config.yaml
experts_per_token: 2
d_shared_expert: 128
normalize_top_k: false
balance_loss: 0.0021
vocab_size: 8192
tie_embeddings: false
seq_len: 1024
steps: 5452
Below are experts of layer 2 (counted from 0) of a mixture-of-experts language model. Rows are named router (the router's row for the expert), gate (a neuron's input weights, with its number), up (a neuron's input weights, with its number) and show model dimensions 0-127. Each number is 128 + 24 x the weight over its row's rms, rounded and kept within 0 to 255.
After each expert's rows: a language model's description of what the expert responds to. This comes from a sample of Wikipedia text that the model never trained on.

# expert 26
router [128 147 119 134 146 104  93 148 130 114 139 131 111  98 175 152 192 100 162 110  89 134 110 184 141 126 159 132 111 162  93 137 108 113 146 143 121 124 122 114 124  96 104 128  97 133 143 124 128  68 146 115 129 130 115 104 159  97  97 108 152 153 156 128 130 117 147  89 108 170 143 143 105 148 147 159 159 127 115 131 109  75 147 141 113  97 140  61 104 137 121  81 147 119 101 145 154 143 144 147  99 127 109 130 128 147 111 131 136 103 113 148 112  99 105 103 162 129 104 166 142 138 140 128 180 130  92 124]
gate0 [ 92 156  94 102 153 146 170 113 146 161 126 147 146 129 125 117 133 122  87  95 131 119 104 170  65 150  89  82 128 163 162 158 130 156  99 174 127 143 127 140 149 122 137 138 119 175 141 139 134 141 140 132  29 143 115 118 148 169 134 114 136 119 144 130 135 123 136  95 104 152 126 140  92  96 164 118 146 128 118 136 151 140 126 122 108  93 139 119 151 118 134 107 118 152 140 162 129  96 107  99 172 168 126 155 100 116 142 149 124 132 125 109 106  98 158 106 131 139 126 127 136  86 122 123 102 125 102 135]
up0 [158 109 136 135 116 141 141 121 146 151 125 139 113 136 115 128 154 131 108 145 168 138 142 111 125 136 114 122 165 103 160 115 142  98 146 150 176 160 111 144 121 124 154 159 139  66  92 122 160 127 107 110 138 126 112 133 147 129  84 165 155 133 151 118 142 113 146  78 125  81 125 130 161 119 129 149  97 119  70 126 124  59 128 155 140 145 112 125 140 105 116  86 153 130 145 168  98 148 130 132 141 177 144 151 125 136 100 121 120 120  78 108  79 191 112 112 109 107 152  90 117 155 126 112 148 116 109 120]
gate1 [ 89 122 184 119 117 115 114 127 160 120  95 109 125 172 136 147 130  90 158 150 164  85 153  80 140 143 147 146 124 101 105 119  98 145 154  89 156 132 106 118 104 124 132 101 124 127 168 158 129 127 150 131 118 153 160 183 118  87 149 124 114 174 133 145 134 104 118 117 153 167 138 110 164 112 139 141 107 100 150 127 133 121 166 121 141 102 116 138 121 130 102 126 109 136 122 164  92 160 140 133 126  99 147 131 139 128 129 165 156  57 136  96  94 117 127 143 141 177 113  72 137 118 122 128 128 132 127  88]
up1 [144 125 123 117 124 138 107 124 177 163 100 117 140 112  99 140 120  69 110 113  92  84 163 150 140  84 109 123 151 127 123 139 133 125  99 132 126  62 134 143 109 167 138 181 155 127 116 132 124 154 108 145 162 132 154 105 144 154 117  82  77 102 127 130 116 112 150 134 152 177 135 130 174 111 136 137 146 121 131 140  96 109 117 126 160 121 105 133 112  94 129 149 127 117 148 153 149 151 124 116 108 141 101 164 111 133 104 127 146 114 119 151 115  72 185 109 103 170 109 109  97 131 106 149 129 126 156 168]
Description: Foreign-name syllables. Middle and final syllables of transliterated Asian or Arabic names and bytes of CJK, Arabic or Cyrillic text, e.g. Matsumoto, Arabia.

# expert 30
router [130 118 127 114 163 127 105 119  87 123 151 137 108 138 127 136 155 110 109  86 111 133 129 159 133 122 133 111 110 122 130 127  91 114 118 123  81 136 121 114 151 107 140 142 122 152  99 142 124 141 158 115 162 153 147  80 127  75 114 116 162  97  81 167 117 130 144 104 181 132 106 124 107 124 154 129 175 133 136  96 155 138 165 136 114  99 141 129 115 112 116 139 167 140 110 178 147 111 162 150 126 118  85 155 182 128 107 143 164  90 185 127 122 140 105  91 152 123 150 117 109  91 166  89 147  93 125 144]
gate0 [118 112  81 125 131 152 141 111 135 143 139 141  79 129 170 127 125  90  88 134 110 126 183 185 164  97 108 115 134 126 112 132 130 147  98 114 164 108 117  99 122 119  99 144 157 116 123  79 156 151 115 117 123  85 125 120 102 145  71 144 107 143 154 127 103 157 151 120  92 148  85 136 102 105 137 132 145 128 128 154 135 142 110 125 168 150 101 105 138 119  83 123 134  94 178 148 145 124 145 111 129 139 168 116 138 124 137 119 161 169 114 102 114 136 165 120 169 130 123 124  89 118 184 136 153 121 154 128]
up0 [120 140 138  73 151 183 142 141 140 145 118 167 166 159 171 158 119 122 152 126 104 123 153 142 130 128  79 104 143 100  58 121 163 152 117 150 123 130 125 128 119 120 113 116 136 111 112 161 146 131 156 105 116 106 139 111 162 130  98 107 129 117  97 154 142 134 110 115 136 142 133 139 142 160 142 131 126 131 139 103 135  82 110 142 116  94 122 117 117 140 131 102 169 127 152 170 135 158 149  70 124 108 133 187 123 131 129 152 129 142  75 133  97  89  89 157 121 119 124 171  85 114 116  88 133 110 104 126]
gate1 [131 102  86 154  86 125  95 123 127 122 144 131 119 117  98 109 101 130 160 123 128 113 123 153 135 139 127 126 100 103 155 137 175 125 177 140 152 137 149 151 199 142 114 134 115 146  63 131  80 106 144 102 138  97 136 130 157 134 139 102 201 129 124 131 137 129 146 120 102 105 130 123 179 143 104 152 126 124  97 103 145 117 106 122 126  94 101 142 125 117 144 123 124 162 147 116  96 119 144 146  83  88  99 156 161 149 130  91 119 132 175 155 145 113 126 120 119 143 108 125 134 106 168 147 136 119 117 181]
up1 [137 158 152 122  96 130 121  76  88 181 124 125 118  69 151 140 164 121  87 133 130 159 144  82 119 145 154 126 129 159  95 132 154 161 122 110 119 145  85 152 104 173 153 114  80 139 158 127 164 150 130 178 117 121 102 152 113 126 104 146 116 133 115 145  86 113 141 140 128 129 100 145 111 126 109 146  86  93 121 117 133 136 154 152 134 101 134 115 142 116 140 134 111 130 100 145 103 128 113 135 147 123 109 105 119 137 111 115 134 129  84 151 143 167 158  83 108 172 129 148 167 121 171 167 129  90 115 113]
Description: Line breaks, headings. Line breaks after sentences and table rows, and == heading markers, mostly before a new section or table row.

# expert 21
router [101 174 159 125 130 114  99 157  96 121 136  94 158  89 122 154 159 116 149 126  87 134 134 111 126 130 142 139 103 138 115 137 100 119  97 156 125 111 125 148 148 127 141 161  93 111  72  90 155 137 155 123 161 145 177 141 155  96  92  90 165 123  94 160 157 200 176 110 130 138 126 116 120 126 187 140 148 128 140 101 122 114 141 121 130 126 131  72  81 152 131 125 103 141  97 140 149 113 134 138 132 117  98 174 129 155  98 140 140 128 149 135 110 160 137 133 134 144 114 153 110 120 120 104 141 112 104 136]
gate0 [ 99  94 159 153 100 120 121 118 122 127 179 131 108 113 123 145 164 151 188 145 132 130 130 101 116 109 130 117 121 124 144 130 110 126 160 128 121  56 150 101 159  88 167 108  62 171 125 117 165 134  79 114  97 126 151 111 128 132 108 131 109 104 145 103 136 123 148  82 115 119 139 119 131 146 153 125 122 195 155 128 140 128 125 151 107 127 110  99 138 107 148 109 161 128 128 120 164 115 110 117 110 112 171 121 136 114 123 145 177 123 176 130 125 172 112 141 138 103 145  80 144 146 127 134 123 154 102 139]
up0 [129 132  98 131 117 152  88  81 136 127 122 115 122  96 183  97 133  99 162 145 140 105 131  85 148 126 124 128 109 141 128 112 122 135 116 128 121  91 130  96 151 163 164 162 123 110 104  96 172  96 158 177 134 178 159  76 114 113 147 103  86  81 128 128 125 127 143 116 104 148 132 148 186 125 106 119 135 151 140  94 152 163 105 131 131 171 116 143 144  77 148 111 122 125 100 151 101 107 130 143 101 136 118 139 139 115 125 123 174 148 137 144 136  87 144 154 124  89 140 123 154 140 151 155 147 121 119 105]
gate1 [146 158 134 179 146  88 115 134 124 126  95 120 122 140 115 135 150  82 102 137 138 162  84 156 153 141 149 121 115 139 146 189 127 149 109 125 108 137 132 118 100 102 143 116 113 151 139 121 156 100  83 139 103 132 116 130 124 150 158  84 114 159  96 108 121 141 182 109 130  87 133  96 129 121 160 135 128 162 173 100 156 104 132 142 145  85 121 153  93  96 108 169  82 161 145 144 141 151 172 150 133 101 136 137 133 113  82 128 103 120 161 126 144 116 118 128 148 134  95  99  96 103 115 119 109 139 133 168]
up1 [119 149 129 118 139 139  89 146 148  92 137 123 118 148 140 170 123 120 116 151 128 129 160 115 110 102 110 119 156 139 127 141 125 104 137 134 133 104 126 123 141 139 136 133 152 134 139 160 108 131 137 108 124 178 105 111 164 117 111 108 140 111 159 117 171  90 122 135 168 137 164 106 138  64 137 173 130  77 148 125 143 150  77 114 114 178 148 112 114  66 130 145 128 121 137  91 120 135 113  75 127 168 142 126 113 135 120 152 130 105 176 145 132 160  89  74 155 170 111  78 149 135 101 130 120 153 111 135]
Description: Foreign and symbol-start tokens. First pieces of names, place names and non-Latin or symbol characters, such as the rupee sign, Egypt, Austral in Australia, IPA bytes.

# expert 8
router [119 136 140 105 152 119 133 142 123 136 155 139 122 113 129 122 153 125 129 128 127 136 140 135 139 162 104  96 137 107 103 128  81 143 110 136 109 108 137 106 151 107 147 101  92 133 119 122 153  86 176 141 142 151 129 122 147 102 107 142 118 124  76 108 131 135 156 135 145 140 147 118  97 151 125 186 138 144 121  54 166 111 157 133  97 128 154 128 112  84 129  97 117 122  94 175 169 118 133 152 138  95 120 134 170 124 108 133 124  82 166 109 156 150  76  83 157 105 157 137 103 122 142  94 191 117 110 126]
gate1 [106 106 154 134 157  98  94 174 106 147  94 146 117 133 150  92 109 157 170 128 137 133 131 122 129 174 114 123 126 131 121 160 147 137 112 101 114 183  81 141 123 190 130 118 126  89 113 155 145 138 107 129 105 137 159 143 134 102 146 166 142 148 113 167 152  88 110 110 155 118 134  96  78  94 136 154 103  98 161 146 160 138 139  90 146 143 158 139 156  93 138 147 118 104 115 150 148 138 116 101 152 130 113 128 150 138 113 134  84  75 110 122 136 129 163  99 126 166 132  88 109 127 132 144 125 111  99 135]
up1 [157  83 123  90 153 134  94  82 104 161 125 133 120 162 136 140 101 163 143 159 133 138 118 123 103 106 144 115 117 121 132 104 141 159 142 118  97 135 110 194 118  59 126 124 111 119 121 125 132 155 130 169 117 150 104 109 128 143 149 128 116 181 178 122 111 145 128  99 119 130 119 135 124 128 150 148 157 125 130 107 139 131 106 164 161 132 106 123 125 108  91  89  73 112 161 137 123 143 140 133 121 121 100 119 140  95 170 153 128 164 125 134 152  70 150  92  81 124 142 147 112 100 158 144 137 147  88 128]
gate2 [123 131 114  98 149 130  89 150 128 119 115 118 123 181 122 121 133 119 143 161  91 152 117  79  91 138 154 194 131 184  83 129 164 138 123 121 136 122 116  80 157 123  86 169 113 131 179 120 119 133 105 146 109 118 103 139 131 125 138 141  94 165 102 117 143 102 139 138 153 115 121 132 134 112 163 110 128 115 128 106 112 110 128  93 140 153 162 116 131 124 164 134 108 162 100 141 134  92 108 141 116 159  85 149  85  79  87 131 132 106 166 139 126 139 122 117 154 158 155 104 104 161 163 153 124 127 142 124]
up2 [140 159 113 154  87 110 136 113  95 134 144 156 140 144 131 103  92 155 118 147 118 149 118  89 165 125  90  73 118 111 133 143 116 138 100 137 108 200 126 138  92 112 154 131 108 128 142 159  95  92 111 136 140  68 145 127 123 116 111 135 127  98 141 151 156 178 165 105 153 173 120 103 146 143 133 136 110 102 158 134 132 123 176  95 101 160 118 114 103 126 171 151 133 153 107 120 115  93 141  93 131 126 124 109 114 124 117 133  89 139 149 125 149  98 136 158 188 118 114 115 148 120 135 147 140 163 150 138]
Description: Section headings and tables. Wikipedia section heading words and markup, table separators and census terms, such as Career, History, population, ==, %.

# expert 15
router [130 114  95 139 166  94  90 112 114 138 134 110 129 100 164 160 121  93 163 107 131 184 113 136 114 112 158 117 133 155 156 142 123 141 128 156 106 119 125 132 146  92 127 108 132 146 115 100 122  92 144 132 156 153 141 116 132 113 141 117 141  85 129 122 122 137 142  56 115 160 135 142 114 104 129 177 171 149 110 148 126 113 138 130  86 143 109  37 123 115 143  98 156  82 149 185 120 121 165 119 104 122 105 144 130 150 154 163 155  99 147 118 125 135  98 142 143 120 136 168 151 148 117 140 129 128 120 119]
gate1 [140 108 133 150 158 121 141 148 118 130 110 113 161 150 154 119 116 114 201 168 113 182 146 139 110  93 130 105 162 116  90 120 126 143 127 131 110 133 163 154 120 126 134 115 177 132 174 143 154 150  89 129 117  80 168 139 147 123 110 137  73 148 145 127 150 116  88  95 108 121 150 140 150 156 125 119 143 125 110 117  97  99 127 132 133 140 171 126 131 138 144  90 124 112  91 142  97  92 104 142 115 134 131  75 162 158 112 109 170 109 118 108  74 111 117 129 117 115 148  93 159 117 129 146 133  91 119 130]
up1 [100 111 105 126 165 133 156 142 103  97 102 154 135 169  91 132 171 122 128 123 150 126  86 152 150 135 154 141 136  81 128 115 129 138 167 150 150 126  89 121 137 102 148  67 150  98 168 108 141 120 135  93 102 111 156 133 119 114 109 120 127 130 119 156 154 196 111 124 120 120 129 181 134 127 122 161 147 175 130  99 127 126 133 113 120 157 145 130  92 132 124 142 134 114 168  75  72 178 140 104  95 148 127 117 123 142 160 156 148 110 113 103 125 126 129 114 150 114 108 100 145 110 108 153 104 113 140 154]
gate2 [176  82 102 136 126 130 122 128 166 100 107 123 153  90 150 128 141 148  96 130 126 121 172 116 136 117 117 128 123 124 104 124 109 111 103 158 162 126 114 114 116 106 108 153 146 147 147 117 134  68 128 152 113 140 136 168 139 136 129 134 107 144 131 159 110 129 138 124 149 148 131  63  83 107 159 112 144 129 179 156 138 132  79 120 114 157 153 117 107 107 103 104 133 158 112 131 142 178 170  80  99 106 121 160 139 136 147 105 135 116 138 166 177 147 177 107 119  93 167 127 123 100 130 147 157 121 115 101]
up2 [116 161 171  93 138 161 154  88 107 141 102 167 142  76 139 136 130 126 103 108 130 129 115 136 129 158  83 118 133 114 130  98 118 137 115 142 102 126 124 104 160 122 102 135 148 141  96 105 147 154 130 171 152 116 113  93 124 114 153 146 147 198 122 149  77 126 150 134 143 133 146 104 100 164  98  96 157 163 112 116 101 153  94 124 153 142 144 158 125 109  83 136 118  61 126 112 152 149 121 122 146 130 151 148 110 155 164 131 134 103 122 151 129 181  91 135 134 140 115  99 141 129  85 121 104 138 136 121]
Description: Foreign name fragments. Word pieces inside non-English proper names, especially Nordic, Hungarian or Spanish names in lists and sports tables, such as Hø-d-d, Ö in Örebro, Mih-k-el.

# expert 36
router [136 149 142 121 107 146 125 166 123 128 142 100  74 139 123 133 156  89 139  90 121 122  94 178 111 102 164 133 112 156  91 138 101 117 117 143 124 145 133 163 160 122 166 115 103 151 123  98 183 149 154  99 138 136 141  83 138 111 139 135 130 128 121 132 182 146 161 102 159 133 140  99  97 134 159 129 115 124 196 124 156 112 133 140 106  92  86 141 106 105 156 106 155  88 124 133 147 124 169 129  81 150 104 154 121 140 113 123 167 113 176 142 105 139  99 122 130 149 124 144 119 105 140 117 126  88 117 131]
gate0 [136 140 116 110 146 166 131 173 157 131 102 130 115 133 149 112 123 119 116 114 121 100  95 113 149 104 140  84 143 127  88 122  93 153 174 153 124  85 130 124  99 122 135 123 134 152 120 100 114 118 108 190 112 164 158 174  98 156 180  96 151 154 117 154  89 163 147 136 155 107 135 133 147 117 130 149 150  94  98 156 147 130 111 143 148 108 105 127 121  93 124  86 123 128 117 138 129 162  86 137  95 116 139 133 126  86  94 164 139  97 128 146 166  89  89 111 157 159 147 126 137 118  98 147 163 122 134 141]
up0 [145 143 128 115 124 107 151 159 117 182 116 129 114 111 167 142 109 107  97 131 143 110 120 142 134 185 107 120 125  97 107 121 114 172 133 101  70  81 165 120 124 108 124 129 117 105  94 123 129 137 131 144 132 136 184 130 145 119 109 129 116 145 130 127 120 121 141 147 151 158 104 156  95 145 135 157 134 120 156 100 110 126  68  96 110 158 169 142 134  98 104 134 159 140 146 151  85 144 172  86 131 122 110 121 174 124 122 119 170 139 110 134 149 112 100 113  99 166 120 152 105 103 104 106 155 174 104 160]
gate1 [121 117  98 156 144 152 121 165  97 119 110 160  85 137 131 141 101 160 122 110 109 164 146 118 153 119 130  77 171 123  98 174 101 141 170 191 122 140 149  97  98 135 142 143 167 106 120 132 115 174  96 108 147 119 141 137 130 153 183 110 130 131 147 136 133 138 151 136 137 127 134 134 141 110 172 124 139 124  95 142 160 102 111 131 138  92 115 131 130  90 181  95  96 143  97 120 145 114 119 144 125 108 114 102  90  94 124 123 109 123 114 158 100 118  85 107 137 134 133  72 145 155 142 125 170 147 118 119]
up1 [113  90 147 149 128  65  86 113 148  96 159 122 126 105 101 102 107 111  96 159 106 127 169  96 145 143 137 140  98 134 174 133 137 134 119 116 150 126 126 114 123 121 116 143 170 126 127  77 142  92 157 123 105 141 131 129 155 111  90  85 184 133 135 111 165 105 109 121  95 158 133 149 104 185 111 143 121 111 105 161 109 111 136 124 129 129 156 147 127 160  69 114 122 160 145 152 107 161 137 117 159 124 135 176 142 149 163 116 121 132 142 134 178 138 136 149  71 151 121 123 123 125 125 114 131 115 131 109]
Description: Prepositions and connectives. Function words linking clauses, such as to, and, of, in, that, than, when, usually before the, a, his.

# expert 28
router [104 145 183 134 167 102 101 157 102  97 159 102 119 102 177 153 124 132 143 157  84 128 120 121 134 142 144 134  96 116  99 152 119 119 140 172 116 145 111 145 130 105 145 164 109 128  88  83 131 103 175 129 130 126 167 159 151 104  86  91 150  99 111 158 127 185 174 113 105 158 146 137  94 131 146 161 150 131 125 107 125 123 127 105 118 109  98  74  97 162 140 101 110 145 125 140 137 116 130 127 166 151 102 168 126 129 123 150 148  96 130 135 130 128 124 128  97 131 130 140 118 133 139 143 158 123  77 136]
gate0 [128 150 154 134 134 134 160  81 100 112 154 112 129 146 181 117 124 135 136 177 106 104 102 111 127 104  65 119 128 126  92 130 132 177 127 133 160 129 157 149 113 135 151 128  60 158 101  99 140 196 132 115 138 163 130 122 123 112 167  88 119 126 123  82 163 117 150 103 114 100 119 135 122 155 151 164 135 133 123 131 210 106 120 155 136 101 100 105 138 123 140 168 105 137 113 109 135 125 133 119 130 109 143 158 114 107 123 137 126 147 140 113 108 128 133 145 135  87 103 119 105 138 135 133 136 176 127 120]
up0 [ 96 115 127 137 124 142 155 136 138 114 139 158 146 139 124 147 129 151 142 104 133 103 169 120 131 169 166 123 174 104 132 139 124 140 159 131 124 120  99 104 101 148 138 106 155 102 152  84 121 119 115 100 128 101 156 159 111 102 115 142 144  93 116 143  49 140 136 183 135 143 137 212 125  96 154 117 132 111 164 137 134  98 160 146 111  65  98 145 109 125 114 133 133 106 108 116 121 147 147  94 103 102 142 114 130 118 131 168 140 109 155 105 126 119 130 134 122 164 125 129 116 115 118 123  97 144  60 119]
gate1 [118 116  86 146 146 120  94 139 105 153 141 137 140 188 134 123 118 136 149 128 114 147  68 112 153 109 155  93 133 163 156 108 116 152 104 116 117 161 159 139 157 122 165 113 118 166 126 131 110 114 189 166 137 149 101 134 144 149 143  85 164  79  78 100 114  85 141  88 138 113 106 155 171  89 114 161  88 108 137 115 130 143 109 115 110 119 159 116 118 116 121 130 139 131  96 111 130 105 161 107 139  87 155 103 123 107 156 113 104 122 106 129 138 127 142 160 138 149 157 106 108 142 130 113 150 155 115 140]
up1 [145  97 129 186 119  93 119 110 106 117 120 173 141 119 130 132 148 135 120 156 151 133  69 102 118 138 117 105 118 139 131  97 152 168 118 183 149 145 122 117 159 137 130 121 135 136  90 120 154 121 127 140 136 143  80 150 143 191 170 154  91 165 120  71 146  89 128 140 101 149  93 130 178 142 149 102 115 131 114 178 108 116 165 158  89 127 123 132 159 104 103 132 141 105 112  96 102 116 136 109 132 121  94 145 122 116 150 102 125 124 110 120 145  87 157  86 124 109 127 104 134 134 141 146 151 129 135 136]
Description: Proper-name capitals. Capitalized pieces in names of teams, venues, companies and people, such as Convention, Eagles, Motors, River, Island.

# expert 10
router [ 80 110 113 134 136 123 103 155 119 149 153 140  86 137 159 116 150 134 125  86  65 124 114 151 134 116 178 130 121 149 123 176 126 134 145 126  86 151 161 154 166  96 119 138 135 134 132 112 171  90 131 101 127 158 151 123 135 119 134 129 153 116 127 132 165 146 133 136 135 134 139  89 125 125 143 128 120 124 117 129 132 102 113 138 139 109 139 101 117  71 106  96 118 103  80 152  95 149 111 156 120 145  79 162 130  99 122 132 151  95 143 154 124 168  59  88 144 144 179 121 107 137 141 105 143 155 114 153]
gate1 [142 151 123 129 156 100  91 133 145 126 154 138 110 156 126 122 116 135  83 147 153 105 137 137  82 115 149 160 142 157 100  98 140 167 116  91 116 103 118 131 145 165 129 128 119  92 153 138 157 118 132 113 132 146 160 166  99  89 133 120 139 101 151 134 106 112 108 141 143  87 134 158 108 149 130 162 113 196 124 117 189 119 151 100 131 139  83 116 110 109 112 124 151 126  97 129 122 123 115 111 135 103 149 115 153 119 126 160 108 103  57 152 136  79 167 128 108 111 126 177 134 135 111  82 134 144 142 148]
up1 [104 114 136 114 128 148 106 107 108 100  97 116 137 140 149 143 102  66 126 169 142 139 123 135 149 124 121 119 117 176 159 120 177 170 123 120 107 125 113  94 133  85 138 110 107 168  98 133 147 109  73 126  75 127 137  99 136 149 111 118  96 128 169 125 123 127  98 136 132 130 132  93  91 158  98 136 129 151 126 126 139 135 128 102 160 122 157 126 152 170 174 161 130 118 165 116 155 137 142 158 100 114 133  91 156 156 135 164 147 103 140 109 169  84 114 170 102 146 108 139 121 164 148 144 121 144  99 142]
gate2 [131 139 124 147 152 115 122 186 139 156 167 131 120  93 106 169  76 137  86  83  92 145 115 130 125 140 100 159 137 144 170  70 101 144 118 117 124 143 165 143 113 134 125 167 125 108 121 160 130 160 101 111 124 147 134 123 122 139 127 103 119 135 144 128 118 166 126  98 138 151 161 127 190 123 104 102 130 165 120 161 112 112 121 168 104 112 105 107 115 137 103 150 132 108 138 110 140 149 122 147 164 161  64 161 125 157 122  72  95 113 145 118  86 114 135 133 118 138 127  97 102 108 128 115 126 116 138 107]
up2 [101  96  74 132  78 103 118 106 157 105 132 118 155 127 157 126 118 142 130 137 114 135 158 157 119 147  59 134 136 126  84 145 118 149 123 133 151 169 131 125 140 176 137 151 142  92 132 130 138 128 102  92 118 162 120 113  94 145 126 115 136  99 168  88 133 154 149 155 158 121 127  90  89 137 138 119 148 171  99 133 168 131 135 115 160 103 128 134  88 141 126 123 148 106 139  75 130  74 137 164 116 140 107 130 109 145 165 148 162 121 176 111 141 134 151 121 148  90 141 142  97 131 128 120 103 155 100 128]
Description: Noun heads, suffixes. Noun heads and word-final suffixes after determiners, plus hyphens inside compounds, e.g. full-length, re-elected, role, film, explosion.

# expert 33
router [134 138 128 130 171  47 119 144 107 116 141 113  72 118 165 145 109 100 166 124 111 161  91 148 166 124 139 121  78 114 130 191 124 119 148 126 117 121 140 118 119 116 135 129 122 145 111 127 121  84 129  80 164 131 138 106 146  99  97 126 139 108 128 113 130 155 150 111 130 181 147 109 111 119 154 194 127 156 128 119 140 114 154 118 143  96 127 117  98 109 138 101 140 103 132 124 122 112 129 157 128 162 103 113 159 117 137 165 137 137 123 156 167 145  88 134 111 152 136 167 119 136 143 144 183 157 110 132]
gate1 [150 167 137 126 152 106 169 109  95 156 107 153 143 130 112 135 100 119 135 116 137  95 114 108 119 153  76 115 157 101 114 109 110 105 136  85 159 128 105 129 136 147 149 141 167 126 112 158 133 142 128 114  81 176 140 112 116 128 116 125  92 123  87 108 125 115 124 154 134 150 139 175 111 151 106 136 102 132 150 113 140 132 145 147 131 131 157 123  89 119  75 118 147 107 117 108 149  61 169 167 143 144 140 174 109  87 125 154 102 108 160 143 128 113  99 120 161 107 171 139  95 124 112 160 141 122 152 168]
up1 [157 104 133 155 195  96 146 175  96 112 120 153  71  98 164  98 104 169  99 135 106 106 140 140  92 107 155 169 109 109 161 131 117  79 159 137 112 167 168 115 154 123  95  94 176 113 127 136 146 145 138 127 166 103  98 132 110 121 148 135 127 146 117 128 131 128  83 140 139 165 129 135 117 154 132 130 117 116 137 114 105 117 124 111 149 124 126 139 141 148 111  70 166 125 118 129 129  96 124 118 102 111 134 147 119 168 156 155 108 133 115 130 163 114 136 126 126  81 148 121 114 124  99 154 147 114 134  82]
gate2 [ 97 115  82 109 127  97 162 102 139 165 139 113 146 159 146 138 101 105 168 148 170 128 144 140  92 152 144 146 160 134 134 149 166 163 104 108 105 105 130 105 149 145 176 123 119 104 165 105 110 101 185 128 165 162 147  89  92 146 138 107 168 140 146 117 158 160 150 127 127 126 146 114 114 153 112 126 146 125 129 138 134 110 154 107 136 113 148 148 122 111 129  98 154  68 134  64 128 174 137 131 108 119 132 116 104 113 112 135 127 115 117  96 145 111 100 119 150 133 128 157 107 101 159  87 112 118  98  98]
up2 [150 144 121 123 105 127 150 147 150 119 155 138 146 128 119 103  94 135 114 158 132 146  83 125 118 145 126 133 147 106 135 140 127  93 119 144 119 121 149 143  94 110 134  77 165 131 102 104  85 191 132 138 143  92 162 153 157 160 103  97 126 147  99 124 150 129 158 102 142  96 197 146 106 140 145  63 155 119  92 119  91 133 111 152 135 144 117  98 136 161 172 165 131 138 108 124 132  78 135 107 115 134 117  99 132 163 130  87 115 149 105 133  90 166 139 105 109 107 169 137 116 127 113 125 147 155 118 124]
Description: Name-ending word pieces. Final pieces of proper names and place names, such as ford, son, ville, burg, on in Wimbledon, ter in Leicester.

# expert 27
router [ 76  90 135 143 154 124 119 118  87 116 148 137 125 151 140 149 124 112 118 114 136 185 115 128 147 114 165 129 111 168 129 135 110 146 117 135  94 119 114 136 165  91 108 153 123 140 114 108 155 136 128 143 153 144 169 138 156 109  99 142 159 110  65 146 145 131 172  80 142 148 136 101 107 142 151 139 164 152 132 139  96 123 158 155 114 110 141  61 138  98 141 129 131 127 107 174 114  80 158 155 131 139 108 148 133 111 105 155 142 108 166 166 128 129 110 104 177 152 121 136 100 139 114 111 106  85 137 125]
gate0 [113 111  98 119 104  66 106 178 189 115 151 151 153 138 138 132 126 118 116  96 123 136 104 156 144 119  94 116 140 139 132 115 115 191 111 139  92 118 118 173  97 168 132 104 136 135 143  90 141 109 108 131 114 148 101 141 142 155 162 141 114 125 107 168 110 116 117 139  81 126 132 117  99 153 156 128  95 102 149 159 116  82 161 121 138 129 140 130 138 139  95 133 155 119 128 129  99 133 105 131 131 139 116 105 169 132 106 123 107 129 162 126 169 145 146 127 101 147  77 107  99 111 175 147 149  78 158 142]
up0 [132 138 138 138 189 143 152 140 128 100  68  90 166  79 154 113 148 126 123 102 131 121 113 137 110 155 102 137 150 112  92 151 164 124 125  83 102 130 146 128 117 135 135 142 165 155 118 144 147 112 115 143  96 137 145 156  98 141 110 122 126 111 136  86  68 122 145 137 155 121 117 122 142 107 117 105 142 126 119 117 113 139 108 138 163 111 130 123 132 159 148 122 102 107 149 183 123 121 149 120 184 103 123 116  91 150 114 131 144 123 115 126 119  67 144 133 127 112 152  88 133 183 149 117 170 153 117  68]
gate1 [138 101 107 111 122 134 177 145 148 131 138  95 149 136  96 117  94 117 160 126 102 156 106 101 148 100 114 110 173 144 125 111 145 122 134 121 126 144 132 168  99  90 129 101 146 128 136 167 117 148 150 106 142 111 145 148 136 152 153 126 149 137 121 159 146  89 144 142 151 154 127 122 128 154 149 131 129 160 127 151 164  62 117 118 131 132 151 101 135 113 140 123 150 115 112 100 125  64 157 153 138 130 116 134 144 192  75 117  93 130 115  97 155 151 141  64 106 108 136 113 110 100 148 110 169  85 155 106]
up1 [104 161 131 134 142 158 125 151 106  91 114 144 141 158  84 128 144 137 143 147 145 133 132 143 125 152 139  98 122 174  77 169 150 104 111 132 112 134  67 139 105 115 112  73 155 141 135 153 155 123  99 151 129 134 126 137 122 158 112 143 112  95 124 172 135 102 151 142 106 123 120 140  99 117  94 117 113 147 129 118 126  94 161  82 108 121 152 125 155 154 135 141 147 138 171 100 109 133 126 156 151 129 145 126 124 121 127 120 112 114 100 118 159 168  88 148 144 131 187  78  82 144  73 115 132 108 174 118]
Description: Score and range punctuation. En dashes, minus signs, line breaks and pipes between numbers in scores, year ranges and tables, such as 6–2, 2014–2019, play-offs.